python train.py --num_hidden_layers=11 --hidden_size=160 --n_experts=40 --experts_per_token=1 --d_expert=224 --d_shared_expert=0 --hidden_act="swiglu" --moe_layers=[4, 5, 6, 7, 8, 9, 10] --router_score="sigmoid" --normalize_top_k=false --routed_scale=1.0 --balance_loss=0.000713 --balance_bias=true --init_std_router=0.00971 --lr_router=0.000933 --vocab_size=16384 --norm="rmsnorm" --norm_eps=1e-06 --tie_word_embeddings=false --optimizer="muon_variant" --learning_rate=0.00892 --beta1=0.93 --max_grad_norm=0.5 --batch_tokens=[32768, 65536, 131072] --max_seq_len=512 --train_tokens=436500000 --max_steps=5949 --dataset="wikipedia_en"
Below are experts of layer 6 (counted from 0) of a mixture-of-experts language model. Rows are named router (the router's row for the expert), gate (a neuron's input weights, with its number), up (a neuron's input weights, with its number), down (a neuron's output weights, with its number) and show model dimensions 0-159. Each number is 500 + 50 x the weight over its row's rms, rounded and kept within 0 to 999. Numbers have three digits each.
After each expert's rows: a language model's description of what the expert responds to. This comes from a sample of Wikipedia text that the model never trained on.

# expert 17
router:549495574500485553548526577457519447563481449530472500486540532502607525537455500529493507511524469467608489604499495424446484566495518410539542425420451570385540410506522547520527522578493506528524475555533509518528509399565424493485470446497513536638551447601530522425456531546504533496533567440445508544466569512490537424508467520469462508396547481439524552546537486570546444475469541527437577417584487477543558361535608518456550503472491506523467461469552434483430474501438574
gate0:454493524490539400451470491419493506481410452496406513507477474427470582542519504506480487557466473556509561449496383555554540577479485467539516452459443455462473506494526511447511558571536472478439441521495537436507553447607453455525454411499499381676474487510456400535444556537427524474446511507521506462479543534648496449382539551446543373465582479538517480427490506583517460546527502542577481523438494425508561502546549503527455453431528523568516511473497520452462498456520495
up0:486517544488511559533430543506459450432544509468441499506408484470554567518486446503545470569457458527593457450523388501456529521546502425602444498496569424489490498574559502451510523486464498454509520542448512485537449493548467449526543486558518455572544487599555396499511515547490533473502452493481544410484504549503484414435551575442605444432606589437609488510537524530508543420425602476574517481494533448444497539517432501628426421483552490527460513523507568565513397437545549
down0:604510478419505536515420452535358573523540522490535558536521491483498575469463444584522451479492456424499503527560510568575477498561484535537470474512549466411461433507508507461525534428505407483520495521403536576513501472431562489478497515456470478535475588404555451553512489604578538503459487517536417507586523457457505464553462550428549399446514460507536381556523529497435464500522428451503469421501533530401582499544408512485381447486404507560493496495450438472520523479460409
Foreign-name word pieces. Consonant pieces inside German and Scandinavian names, such as Sch, B, b, H, Kl, in words like Wolfenbüttel and Hammarby.

# expert 19
router:411457623439477473507527535529472496491508452455486541569458635443609478450439543488482581558545415512534418517553442390418512522451494479566507416445487519407567422441487511494531567527510417502529420603473503561518464489571501497580485476552514436484492482484482597451441468533445509457514431466469534576555580547520492501484430508476534441485518544509585533522547450510512521499502515506505521390467493507449528499480560519470575440513521453552448608460489433441372479506449550
gate0:496535582563503563537505542482650497447499526433559515591441434440602497414606547645461589599418481464479472460568501521513466453518447448563563475433442488469496478415524461512469436426491457591530492518538565521546522532474523525500516578442464458493409459452513464627445449485468477473506514452584559466490501474525514577430529482414488429445455523530450510460521546431435420482488414488477541507477518509522536501481561512438483484469480488405536527502431479480419475494540523
up0:415513628523475492510543472554588493470489479518532604501501418413553550473501470485543437540498455475501494458480480498475432571445409440555434465436564519491511553459527434568523582480447443392479553453465586433510465563471409553537565473424472471558468534514504561526595479482522482505505499545490520569502603490491568550475476468548531482508495535465556493562568481446545454509525542431541390410471511548487550547472541479446421516454498352441451519448423471505478487506518637
down0:518433551517517484467564677443608500589489480445424407500565484431589556585482450548534502505491466438426451576566541565530477535507475481476559448530432502402450434491469537575514538478498461582511509526497476417468560446445456514445486475477483426515486523523548530555560524363536595467485516501469409490484536501433458417550456606597451461492484583481561475477523420513437452466502490479469476518511525576498585500480494512473500478457491505503477456484568547494504608496486575
Action verbs and prepositions. Verb endings and prepositions in military and action contexts, like clearing, escorting, commanding, prevent, raid on, of.

# expert 9
router:490449600403530463559451496463464461483473514430356550542407480480472473502498601497483484502470501472440457566516523425481477537466476571556554447444525563471490397495497505597476482531471532504551460546582548476499519539495528515473508476547476477500493448500466539550479505473537392481494491528516485502507502525439518436534363545504507423536481451472512495494516479646443471501398479497493517496480502510418610369540521534524562494406458425490536588462570349488407478585444500
gate0:519374559469547510514484442561520568498442434546439559562580442527490473470529463534459548443493514473402518588490527447470524425483504472528452477451435524494442490462397452442507536524555459471431458554510546448554529569559564490492526537482501468493492450501475546461535607475503546494460578464485500389533551534473458474500486582506501529467527495516541418557520511641513511494569484553468442473399640443399439460438429463465510469566448431484462550521519425596434496600545492
up0:544555470410471512481513556563473490512498420535545553473542439532499473460538498543404444505522525514432451440507437462493363562528496521468500420482482475583557406554473509537521467574444539458537568514491495528500505529575538459558604505526545516444524501566466516530568548460494499532487417432583439473544484529540435449494504527523471461448472459414465475467611456523533481465558450476475477447418454581589616479504534585570467514547475578600572446409435469435565473547425583
down0:432510419352453473571543533499505482490532480554403521419521346572462445450538435491526469519499487505494479476514556476507468611493494541556520467428551503519389558619559532534503463550497573522484621578515486534553498440584480531495514427526430514469447495502475437622449464454502503483543460536461576534403545503462486511502508505560481506533519550459566569530545515436440439554434477513591561497469514419515503485549469391567580462438517492464496475500435481505524555477475558
Infobox field names. Infobox and taxobox field names before a colon (Coordinates, Phylum, Capacity, Born, Genus), and leading digits such as 1, 2 in stats lines.

# expert 32
router:555505561482468425575435531501393462502417539459525547432470464519513508493478555605581522523590491442464409474587492461395378492455522509579537506410464543541486476519488477501500494514499547493586420557511584561536388550423480467474507426542521472517439474482477506529390518521471400497484441529440516591535554578548498448510405440507531528464439479584520527520530526542449506464471436421470525534584516547501601461485522490476572457483522488546497559452488464431436490581514417
gate0:535545504468532451578554432474466488468429488394485556459565492518467503559530547500456512477448552525489547472469543584501455520511466486472570495509590534543522457507511504512384440532531555501462535431597479481525459543504449462481568491542580447481521506471471460483426515403468425442526559467401564472433516425517498538498489482444520339585501543561396539543476369485569434524554550542389581514464604492538431496469485610511528469493417497518467420472496443509493531449522435
up0:470548499489455563504484542538526485474445576492501345511467504593412456554438519470547477466501471546465489518556540446506402527564433393495481410432621482528513449472567446561540463559439487478570536427437496498480446545524499520596498465493450585520466442579551427573446487524514518492616452503421502566533460526481467541431443577466517436544450555477455458446584514513496468574560536533551441453479470582477555569469575424549459476434520535525497524523598542477465507561493497
down0:450594508496558533514569535491477431464523507546411531467481443552422540458454501516477506470448526546528409546542555539416514438526556515491561437570504483424410547545513502502537544541562567493450473518471458541544516443614497549519513471506487468472467437531505543549431488508518440542431417487461471527635569478493500507546511528495481617572529483611461495495602573590494512612562494397476395433478469564457440480479451521443534535470519447519525565487530488588404499426551567
Release and publication verbs. Verbs and nouns about releasing or publishing works in music and book articles, such as released, published, won, Single, Award.

# expert 5
router:480467587510492477525427450498539530504490569423432598458514500461441505476480562548428568515568337523523399513439379432444502561434482465580514435407422465486443450479481479540496575539480545450533472498569599519509426451449452471552479433503518506517390454456469507515515510468470474509501475482492512537494588473498506553439383438522471417533460484432534459476518509519516472493382517505488556491547556517488559395500550506482548512404510374477459586469538431514481485512445499
gate4:404470579507460520566466506483491467405417528469498539475522496456573388508517370555495488504520420489450426496461454598526470433539532378516492569545501541557504640498499454516469514480479515465568477458472631476530484498599571524528525555506563491486480395425567461436489563469521561444363541607540535536453549564469501533514415495494475434458530499485462478454525548505540491506484475493501506570567510485508454402524484475522557443494567409551467541523448477475565516565521465
up4:404499542587399557395583469460437482536481490549539539497499521495444562523409517544495532486501556529481437448558526480582621524464502492507474566567440502610524428509468490490518532492477596486468424490535453509438458543518503468553506533566466535450484464489563565583538506458509401563443455600452485523531467518536562485582424501446537443526495470567509542494473458545548511481508497471537448465417578619425503503548457529465549550438467419481581589399535561423569458490530466
down4:493464518446560492567464442495449492540462434501617522533562418472502523516426529574489391546572480507466485512569579471401446531533537483457446514574385511420522467461539516570548500488383419529445432465505433471513456522511481508466565422412460533455522595559541508476413550536520476477542573550460464457526501449510470463521475471433504501493486565386504435553480483411372535490460544489458473496514409463551430482533522545481504438512557543558494470421498502409556398453486547
Field-label colons. Colons after infobox field labels (Trade names:, Species:, Founded:), plus linking words such as as, called, renamed and including.

# expert 36
router:500391508480493558543470472503466433501455462487477554545563595567467485491476600546501452584500411523546516516534464501502492458507457490578591483460558464543487407497439525535450487607490500401545457591533603515609482499537428495533454467578571553531430459471413510560432420495509553513423530510478533534496531531553593538487445492416470412473456449457494502541444497520517459465447500538475497341464468468455517481483489520466528373436515458503439489421559508409423505546474531
gate0:489512572547499519541491549485530506500510586467405514484522511412461540550533501479476431517522474470488378572579613493447469575569528436542498560493515450536470404455434443575491394487506481552493505493603438457460469517518422433475499513475553569478427554513476485526499457478484428573482423580575518408509432463507477534557437479498548483517487487420408463593555429432604425573424463533494412564560537502567553513484524541461522590481530456525526537467507427435523522462571504
up0:413460559493506533429518466649524522404405505559478544503475465548516507536468426583549512395482521502509566524460408446546511560552507508454532484531563475490547567480553424520574562509506495497504536528409456500539562509490508502504466404569508487462518427648485478501615498551471572537544471523463448528535511545585490566440471471505488530510519522614577541446469487560393602469563497458524549483527444445502514411586469496620463489492454501494519461553507512524554541542417519
down0:480590484528589498559453527468483529522488506497563494525559521503430536544573469563488453415560523470585407541489459598476512485534414520432465444619576417460532458494520518523509443525574481494481599570456489503432520594533466480487488542476491603431492579554440576472571528565575487476515442526557411506450517518493427381424398494457545565464504485514509555422447486545491579521403501470495542464468516509441489400458546561523591537487518502560549469520539497524487495470476395
Sentence-ending punctuation. Sentence-final periods, including those next to quotes or parentheses, and the line breaks that end paragraphs or headings.

# expert 29
router:541438518472488514540400528432405448586471523453464555489581546443516475543472527558513540497482497419554514551464472492467416387447423522496493439463513509558505476453399480626572399565506442514511472525569520616509464443483485540496411423573579473571441495494496514475495397512448405477470461510512534576557584445440534448434418523457516546474503505479494449506473537568446514451533480420413483499528467478458612489538468603436523540498543543499496518420561500442468518555520500
gate0:605523483470451618531450581532535521472585568543474519476446560523566549572539533506567534485570543393549454453571464484543484439534479550470458485455470502451570494477459415594614483493500495447486505552569495602491503533530444544508470444473468490488450418513517545525530420531440505454482490485517536584513500456472519523514341580555504574525545513436562434556522623559502492456580497507510510488457503459552538513480454564453504532482614520543488440422568487453483501529381443
up0:529460478484560520534510499469459415547513569373445517581472420546512525529490558560514482486470505518521498468520497502492526512533428425545492440442457479525466519507452419606523566529488438478420507550561509465489512481541377594480553409527456546476416493418502519473436447448368428443452552553514407555491502463461536519524480523483465628569565572441503465595397525536478525462530605372589446503474526521448554523465526554466495459491450533534529459449574510524546505454514531
down0:492414456568556494406480475498466541555537396396572432504586492450556430497500451461465499478583462570539506490518475510551555572472533433461507521469519475444540488492535506482552510529484473610561549519444517511470533540412480525526464536521517548527471457509502529509581544546485489444532568462566433442509520505457495491570547511520454555476469398621416384575489394416423546515522519593589478450468526486545566541514519493460524453513599611514492510435559489597518509504471386
Digits in tables. Individual digits inside numbers, mostly in table cells of election results, sports statistics and climate tables, such as 93,517 and 34,000.

# expert 14
router:448450641401563515523472550507476400539538572392490558482603491431517486528522442444507561504510401476579434601519480490519461510435470536514469416468456527579499450390451488544535435483518457531502413525502558539476502441555523490516413451538526437585487491456437495463510450497483496531478493496510551535503468516456562490533372489467490462416490537501486531459475497580538456511546520473398502446480544486386571482517579577455620479521449444518497568435533474479441514559489410
gate3:456596586512618600444495486481511450623516544480439503419556458543451462489474429490496492511475388529388544470514567535603476468463526440489484458552506562569545462549595558450480462561542560466591493566533521523467471429443552552407519527444513542570475478533514503500550469512422480475482513563475609483486538508481538520496429440502535518411459446543501575479480519543489474518436445580461559512540510538514405451547598586509511434477516489468555460534524557515573531446410542
up3:473506517463556595537491487504540485545547513609493569514565478541435520502394540396548552531504551455526535532502602438481514506517470545480505487496500479561454513612589537507580504592512499416520521504539476517436488393569579568489461501504489458484487436524520545499570501417525384554489477512583528572471597399460603496562518538506510516438510415480541451507551496607483449493525562555444490576520440466531535351456567468513456506509472449557486510466568496553560476515590480
down3:422492473458526527495477416526510523486458553508522482466452557482459402447556420511528569501476567512511445509485475520515597455474511548506542424490416500424441530425498405540523511446509496567607481462536476402464496550469480440540518496427499386484524513446492527456410526558543526460528508464563461415485415481533467500465538588428427509595503475529487493557486552547470468440464575465487555487447452613493465541530397446526560580657494487440475495516500447438600538603547485
Digits and dates in tables. Digits, dashes and pipes in sports stats tables and score records, plus month names in dates, such as "2 | 0", "5–1", "October 20".

# expert 28
router:542500514430492462587467507413489473439481542403535543433531633449575502449482515482508497540482451507536394450494505472450510385494477512511501485447490489453493392538475557558497556485605479483583445527501522480550531482501545479465481378558554519493484508492472570420514459548550530585569520403534551570461517497515531429503361398455493515450485500486573486446422566515560481447418442470449554525486452594500512485538558460482513487474430513474517495417631446497439493537499589
gate3:557481580386578403500466610459454508493560641422522495553549472493525582508448496568453425561455454495466516542516454573466526471519565549481492453471485454469480557532506434501578450452485426507579499518435476460463449522533464546474521458464481571540520560526480621443446432498472452559600457530625496454502486527462466512493422509461551496448534505553562522479434532516582408507488444488457435561483439577556519532558539445522543432446475554501519468433517461563470470553471606
up3:542547447424483501523432536566466456472457505461474454500469555535492475455541518470505630507514585488475469511519428550450415471460547565517463509463559541455575510456502432507505491450558465514561460436406519467554552518509484433513480534549459524432491506510499567498505495584461530628488518386505472510626565540500536403559477525585465466444461449496544581493538562563585450580444436499460487481425480501592533523495512487383461628537554475515586435462603473508520459518582452
down3:513483578494582551504495456523584444492500477556541550589440434472484425538442521508493483409483410464523552455554530460444565530431484476517451489502425489532482539439603514529497461542464487510497475451485532614466471416516396525466525542488482463523529434424510442443444529467496500509450566569428565489461422456552526493591538537444553445487489478580521547520532522482463513460584526525534535544436579561444522537590427390494509473575486393476471516472382593483573501593493401
Apostrophes and contractions. Apostrophes in possessives and contractions like Women's, doesn't, Ain't, plus heading equals signs and word stems before endings like -s or -ing.

# expert 30
router:473488620511479508501468440403491427524531502465439469459502523512528504513425538505431510511513480567531461526543422405476491501456466562519517526453484540512547400520428496557548405508422472527488441572615592548500491514548484508513481482545522371577449474428455557511541506558460466493472514481539547514518587453424493494447450483457527413428449529413516530475481513604553423510460520403514544445590528454442527431434568488511578450480450532468524469485655478480405488574451458
gate3:462529548525490536533500553607509406471492423481429563485563470582451558409540502494416536517554504508569501445425537537473526409541500443446515484523504597447412545511534565491512521424560413563453481472454573387526487448451413540513524534531535578458504520453523499461507549582513572492611501517517601445487520484590519558441553526498432549484469446466453456553493538491521449442456549513581608414613524439466594505480433540551522513512496521419513543465512532548485544499512566
up3:477583465595505561476488511392455495551491565551497484511485403491533438430481570538475454562496502479560516560504493578429457489422453598553499456505443512502548506532498472635564526488446496392530523546521546504548504514559677520474552427468442458491601547435472464414497521432446539501431484406474469451511456544495507546462498516538425447491439507471583532518456497530455540448597516413438470519527437449425469525553556477526564469491510474529434514490480426581578513568508535
down3:516375578471533451451453503508469475502475576524457553501498512503426548530579436425534530474587468540499492515524428421539457511598457441526450488533477499475454483512438553418519535523521494545502572489489486461448545519566551538539529522566546570603497461514395570502508515414543570546590517522464433511536428442396483536569485480404510469488431472503480412572534411482538446601481530503471475469525464605524637449529472559581481477516495452415484434554526490409481439555524479
Name-final suffixes. Closing pieces of personal and place names, often Slavic, Spanish or Indian, such as -eva, -ović, -sson, -quez, Kumar, Buniadpur.

# expert 23
router:455436557449540491562476535418527401490500536471485581556482489434526537460485523501469588565448461474576496469484463476483505539480407461535488494402454601493453429486454482585548458617508532570528449492599550490487457434570506502573538416577549510599464527434440496510478552496482426460441482471560547489447579468531536510426464485427525526397456521490553671544506499557469468516381508503443599509590478479547498505481496448496541452465519451500458540432515420485455447485488511
gate0:498550488576546497624541491447488521466481510495436535530490530468561471529495512505474477405453621491450486520536409446539502469528520499549551473433473600476479512523536592418367567458474441453507443488475519477484524473441532431493540434416502495555528501592450461536476576513529545490575431523510578471481508514479552456463450528614460527533559548549445493466445541621373521494376524536461586487408460530484443456462424502475622476499487575480491487553557521502576462529476475
up0:503491448561415514490485530481482491548645471507495575530477507530560559489418492467501460473464539495552446595481459620553518547416491495527568516512547580446492530478569538524499489469492563537490520523561612506540487492475419592553528465609497528522489515425490477465505530564513480467493609479490433560512518499478480517507655573477542515548477426519478480344493426592505559445499417407504510499452537472486517554465608402518551519492536449487535518420563472431530502466584520
down0:464441571530484454589498458548509397545518446471547458500530480552500474633525508565464517433545523452550494450466535487504473483535486513464494389458565513489408466419569393452449389440545501480502527598541574481518499454525464537547488551587487452376343504448538516581519559484459533549533458509520535585406497500516439459501503456509497557509524456520511455593528500421526493519508512554571439576465540555536519480513568464479503427547509479564511378484450524486543431516419465
Romance and Dutch particles. Name particles and articles in French, Spanish, Italian, Dutch or German names, such as de, la, Le, von, Van.

# expert 18
router:523471511508491484481478433488561516515415580420397461507493550544536498513492559497502544445444470417464451505555512463407407467478469503463501430490451624485488436522481476594536488501449506458604450552595490480571484465559523542478428470635494556587479442466474569494403520450460489468564465499483528550489515453564569502499419418462566432538435455496513485499491606603491530447455452493488546433526494522482600441492540539495448449401557521571443497414528459457431441482473561
gate0:471558467457427542477561478490475409485501468411540477416469491520459453478537462468544486426501520526601475495550463479503469445478475571500577522530465572466552423528465553554413495505577560556501448422555499367542479467527365521475479473519455547440571449411511473443501517515422596522476494514637510437485397491544596489455554494437501532507334406563526412548580522497505525460530514558515474468486516474538471412483496531446497485483533448526532522506441446541431488531467461
up0:421467551516502451474534515472484488541534518464504442533566539497485521483429554519565484538473537457448569554475523542475504451393475477494508483487391556457532499612483495437424527497469460473523486630578455591396522460543403528533544542524429632519467479562493514429568533472557557503454469565574485487489542417533551459411612555442579584473446454556368505552553509463449488499546490514439449491476468521458587465550510480479473479509485424553526551569503418494464545456508585
down0:485490549526597538493577427485533548427522519414514495480541434538387532532413441509504571594494520455456524427530515475518445434557560474468522491586459525535416489439473397450505493591485500462483503455500452408464437450482539532519517537456464430560457523475462454548476529534393458518481534461487499430503418501599401506552491516571551574383544510591445408514511572520492508509505461451440495563543501540454494489484606461480509545480497435532519516435585564488631540534447453
Year-span second part. First digit of the second year after a dash in seasons and year ranges, such as 2019–2023 and 2014-15, plus leading digits in stat tables.

# expert 13
router:499383467427481577442443523505436470474480497484496521518552538452511523505469520536412501511578430485511521554527512508520453501510435524512566487416413518505457481533446528454517547594522492486516513537584505563652415520524420440501405431531512561511525479467470558535388463505535558573559498495518574535454537476541641538482498451382458452461499451431533514509554508598520430514465534430402507446513534567431459476531516541467522450390543471514484484446512504481386447454396497
gate4:496462389578539496516489560574505485556493532411542404511476438432548504566543562500532525470478512480583443509489420588539440480568571537463411513431538482475546560449428570466559519448437510458495432409474488466517562546529561413420420482527581380444498597372536450600505526452501553525564470539554474543451558545462475505526475465529486510499517534555515609520537498505590538544510480470480368462494500502466547460421495482488471458441449533526543489539424514494442532480530486
up4:455626520556489480537569579528505487445554533549553462451525539391513524455532487543557428503509479472511387607491599564478466516495553502535582392583571503549510474509426458504494488504547478423507528610423528462452476528481515564471529448451495517524458574438429470582455494476512445460467476530408539446535441406535522562543468544572517490504545510448453559587552561486531497538484513524494496437524463500454478464458609506553453593525509492508564540438501469531548389483633539
down4:529460544448473516503479522499527536517588553500487492628529506442500492524381485449430553521477460558526502535520528477562518516519469515544460534499508498537456600529603488469570570428461573483542535431506520585488531487493449421536471590466462489455549414565507458432382456525582566542486500426559478582522497597414464526504536518559506430547443544374554522491523482495522400473401460506545447536585577499528538538560495501439544498428515429412463427493433529504430415521456510
Clause-joining conjunctions. Commas and conjunctions linking clauses in narrative prose, such as and, but, while, although, however, where.

# expert 11
router:446455524482503542521458546435371482480457522540506469469497507574591489530431466598497506526488436470552495502461565499448402405436396494463522411461482496543556471460489474512475463563476533468539496540513473517577520529610453471607448457544477539602435490565494516493507397602570427513471549461504571613445485487450562430480480418497479463484540542443460568542485564510528435527450507468463543456534427531408539419523562522441551447457555499478420562476557490441427510534435540
gate0:533535522523474496472556519609404476533538439551604536490454530515483522508429443478530493580517499494542407564456588505445631516547497557460390491448443395508544538615494516431492505461494635577591392507514430522558489448510535504504429500580538475504501556463525503485481519528425473439526522542530526524451460472484461394483489515547493525411443468485491487479505458468508454517492558526440408425474481498451454481459407517606497483415517490480453453534587438415548490540543439
up0:469586474373543569517465525497416516517473556457549529494527474404447478482459589487459551549375379461438472473557486510530553401508516530508531450557418523554560522459515434537463379514557474588536447550547500416502595495517411533461502528554430531439480462602561482481551467579476476538494502473501428488568451569495486473506546521569485533421545497449423473515459490441489567536529567502447579539513471501500503505511575523565493466477518506558495509481523452390578503412471408
down0:535524458449562527522538507495423546494507479528531476462461558406434531484462547399493409504520440501495535512555534492445536500502586421539510467534457482524462507488516470498475382551551520515556492581500603514493607563579438417412530531554441462458472505427600480491512471396497467529506553555416488447516467587418443519393575482556469574581462551541483524525475431560568533563464536484593469523532413483580486513483485536606517489479509600451498452469511471481484412565546571
Personal name fragments. Middle and final word pieces inside personal names, especially surnames and first names, such as Gall-ag-her, Pall-ad-ino, Na-omi.

# expert 31
router:423471663561509473518479502508549505571415445475387548536566512537520456436471533536503564537522467540479484505560395530397505540461466537528479524487482467519475451480410539498488459544505491525561448499585568520484494466405507515514473475571473469539450496514460520551490510513410457508466569478475524538501551487545539369406442535489502434488522530459593502476500519652512502564407476442363542473524379437448545493530577508488497471488474478542518434465596421475466447571482461
gate13:563459500484486451463557520501470419483567471561433392576435577494537420482457533564514505462442441449510514559476541420554529478529434422387441504521571450467579522524518451465553422446522509461446521482512507592533445456546477575490561554484483535490481439426483519563486481516486468508471535549526563461545433491502472497511535524543538596532448585545570487456548544443466452565623589435527508551476442502477504468503575454620489432499560638473388525494548493507440500458419498
up13:494377531434537473578597534479549557535498468512464523511456596545507465583505437545427506558541499449468444448514479558512545478519467531479438458496518540522625515487485429414518481413491517497502544453527412559571548581542572471483500430574428630465491440424458556491459455498548515525548572518469564451610483526563443418534501574489523554554487495487535502448448514479581526435614472503529603556503483560513472568454478471540470474543588468542472486514470519586542566550469561
down13:547551448494625537393516561528470533526555471558466510567479551448522639494625408514527476576574436407489498494527505481614561405490460419515536577562412501583480463472496485467473439529508503460512566492433509503555409467480559555502534446573531570478570554515593489459463530495506473482488493481480527561418474527547508463493449549514487550533528506491462456462509493541421434552468375506462498461503451523460492552506558470530527521504466538485447558529458339527455432478449458
Taxonomy species lists. Tokens in biology species articles and lists: genus names, Binomial, idae, moth, list dashes, plus phrases like species of.

# expert 25
router:501428519494527472550483453431478528527478593465403487496482465454547483476494491439529533505546442438567395552519455471465482441526490520572531447445465545583501495426438507536473480476576516480614470467513613527516486451493487513517446541541505490635504431478478424480438537509520459505505539481485517527535644561485503450464342527424432503577514463390562531551515523615521465456507434462490635459568496556473569466535515502475533470382436452471541461457544527460448487491454533
gate0:496452504475525528505458516444519470513454530560542481489464536433441534480486468514536492450397475442469439482501521397503461437598509480596474510518477458446548500481425496415461621458519470476498449526540490531562407504508491404531492548528453513497579455435558539493542534591409394579565518571548496438490451511505538533380512533468526417482529503369504487575471536531550518532553465463477476590606485484503474516446576454602508371575424560447477538546432510518477505588498513
up0:530571546580573560513409458522429551512524615480552473521485476491473509440526463532492472497487552461604483453509576530522387405446560462456576541518453527508441637626464534581579548412459468549560455575450534429436469528566455502479431514424576520466468604492449582532450562473440503512457509461605469504557505550521458453502492460476479510492509500513558501461542484631422526546455504572465470469516494587486480520501433483516500460515491453569484473505505435526576509454464473
down0:566430434556429541452480505533486524594473478511454472412461466527443580491507479550548492482485451487480472546451474459506483544544490549538517616476388488629569525493545454493563577549376437464502549442552492621541604441567563520551556525554552501439496464542482508461518492495462433497566506439499420429462462535439490554461505473542484621505471438529488475546456597473448537542470495523565515442450471515427499556495437599518519468498409499422524415493518476531575495519532593
Number separators and units. Dashes, slashes, parentheses, spaces and digits inside measurements, dates and ranges, as in 6 ft 8 in, 2.3/km², 2005-12-03.

# expert 24
router:491506497484509547488481519351428407490511463522441498531502541451499509526502514565464575503451465350527484538549465428433524371471432514491519435470470610467480507519462541513457446463555440470547466545533523574555496508553420495456480435545555522491432530514520544452421421541489536521576398508555516509511464480525507472415518533378553396430432488474539479547437492483509463543481515469373519486578442539383522416494557488509537445484562518487545525456609441523454499487447466
gate0:477485497432513548553432526506440457470568615517462637542515447541472559523527463519465445501562442476501456467413513475429528481491435528568479534613474484490475478482473552397462519401490576502563546566488587529514466548486535500495483554521528529536415530485572487434584461531480518449599552438547532481471429544541561560546482461587512532428541551446513437517535395451477514429439509492426425493541507428457610433495527511506452489393595472504594532488539484505562433440478533
up0:472549524512534543487465496468546508514484503516474517483554454557487545530544542522482525467475457544492506431387437511442447502432577481494531505538411549490587472546437542425418565511458475440421458422520523558538510542495473518390527588536558354554517514540475420470531490483524602569583518497418498449484535644464463489548534457551560535535603458451566548405585444471468569510456475472421467447472529404423486445552446456528501504522436475447523456519479471559469434555425496
down0:383515537422525525514541495430459527417557413446462463442499564477553466595481514448495579471601579473548573508501555408600449591525493475472441518511429494531430440494559499489506493542611473584458467472511464564521485533514447515506503491490504446481570485506584504534514537492491446472476472439432451425398583467364483404471579559471513465580471580549435482473545536525476541499480570506506513500541567534517572505565601496550422476517567557495484427435507498439460462520523459
Subject pronouns and auxiliaries. Subject pronouns, auxiliaries and adverbs in biographical narrative, such as he, they, who, has, would, and "He then".

# expert 8
router:431448549497447544560524515526524428521474516481378507461523531442429510471493545503527504511428451515571490551524511508435541471422521574525527487523496568402522450486440536504566572580458578468531430462580540567567456411543426536457487477500529458482440388506399479505379504552462418500528407436485488565529535473472570472488457590399460521531437520497482479568514489542444490447437515487416489372545520519426531399482560486486529468451478469553512542465529557418409532515431477
gate0:472499471483502540445476486540630527483528382508396489441495497532480530484443489528521489574477486456580517523452445436393558522495459486498477452471485472474501529392512505477424549572378607436484546534504448504442479452478569501568477477470533503522515526508539449485569485517506503586522470451422399482488530424550579493517458438428377498450483448458455465445569516506561477573424561443454370488501450398479524458491433462508488606482506490526572583561491515582504466492410501
up0:461537457491452532457575445495446506533449479499577527449515571522498555466544532554560528452487499580393518430478543527522497605577549477598455505508520470475411499491495504510499509496533445473536476556433444451480448593371438537476472511515507574501574485447470417416523505477549531381550519542508595469473508500508508507445473521498518417515585519429441578526464488387439433527568439495427512482433537457458442570592528359474474488575492503513453496456559535445521457600525565
down0:529513487492536444549495515561478453533499564459399563536493475656503467647450536481505507524487544502466520564445543518482472465568537451479517448457467551494536513427498544520592440473483466424516466452420557474560495430488509538496532472507466455593565588453428539398550463465388521539481460428568450513534526572512500464508453580545578405565521436536508534462476505494497470481518471528363494498606545462502488546483532518511470490419477589512505397494476481493433489392391487
Plural noun endings. Plural nouns and their endings after determiners or numbers, such as people, members, children, and suffixes like -ations, -ments, -ists.

# expert 6
router:468442544467450512486447476505527439594425516512479428527505573487508467505423524529485544491518482505581492523453438522418455462520418506423566492530489581473544473458463544498468479577433545449510491499521538580508497443572456492460450468513548510564472504444520504416422480592498505553538496454519554634470513517475580440456494405369556545474489529486487541475452494551527481460465433513527535437578491496488548392496484594527498538510500348488385497431608495407350509496496502
gate0:556501460469480494474439504499573516551450629399506373516513453467572487418511523538521485519529492411616572506450503579500582548459530499556517527494477538493574473456460573444537525545535427526512533528504540469576519465461479536528478470459433448505533543494444444569528528494524425542584585439557424489439555471548460519572599448525473475482457570470567513547536436513444603439483626519516461520532499525412507571511511513474488631556433506472488571435579474571522428506480484
up0:486448565584562480468439559469519495558492480475478467571484415555500539504464555507464517502437524522560452463463550469608460436489584506519455530564500552461443429490469459513563475533509526429478515445529480491510519433454460419424444488373441518557480539497519435599438498474473561591523453403522434381504581455532592419395496431482538485472522501461522533452503485542428469473560490516521454575501448523495454506524469494486438506542431533598416440431623477461386486473566520
down0:546514556510503465434447467440436487524521469473452471482524467500412496550516495528566461526566473450499562530519536504557509577430624470483463503486533523433541500551460485619495530481416535494450512508476495527556538457506550406500540364466466551478433598476509482464482551488452464422561500441507503367483547599555508485438566527602564466481473498509466562473575493463521561517484435426432415492445449477524479527510554430580549506512548540408573458524491497593481422397622548
Mid-word lowercase fragments. Lowercase word-piece fragments inside longer words, often learned or foreign vocabulary, such as nostal-g-ia, alche-m-ical, mob-il-ization, electro-sh-ock.

# expert 39
router:569492554509422483545503493507467452491511541373447627446455536494472503583503496467449533520437476458498488586488494482382395490464459500561459527439424549498449394545443537522471394510503456488584449524548500464540434459486551486521453518483515497529417522509474466480464416571501468501476497512476543566504492586474476479482494389426457483501451522465601483538505496573489504527460480530500510334590478532465510449515539543384551517490515465515436504428651488430427459565464472
gate0:471497541555517390527542556388390467454448488465530510536500524473540483548506514496431501507438491543454540509482553471457476548531536508505468451540490388584538471534534481531585449456506627540459466539506555611440421571515513526437501393451407489514481546571534548489565430448521458525479559521482539524403561638547563464472502464551506558538453470471591499546577530413512564438424467534538493453484519461538509565512518558515469512421477463476503502509558515503341476521428457
up0:580387607489526499497492460441529504414437458499580454461473362418490494445532532480456504473544484533533442550429476569525522433505450479497525584421503437467464472547475422487486547452479555487610499565426546473473478501541477522513494528401486516536440503428483579429571510523553532502439572473403494483477433436553569536579438458538416469532482535384487413413506450521453518483500525505586531361456512538528504511472460527474603558542563489472451485486507500478456589498517502
down0:534530443569514590510465470502410459437520477464452471556534467492582469470496529552592442533440481548587489607440429436443471468530411510400478482486546576520448550542539525458472387530551455577405541597491465460561598491475543590460476433458545547492489483489528478465556507623447487483589647495605460490483473519498470512557490560458453481469530427397448537468497470504429519454576499469493490471523523482465476517541459478437478513473509543545446455533460607534469526452500455
Math markup, table pipes. LaTeX symbols and structure such as backslashes, braces, equals and mathbf, plus table pipes and other code-like text.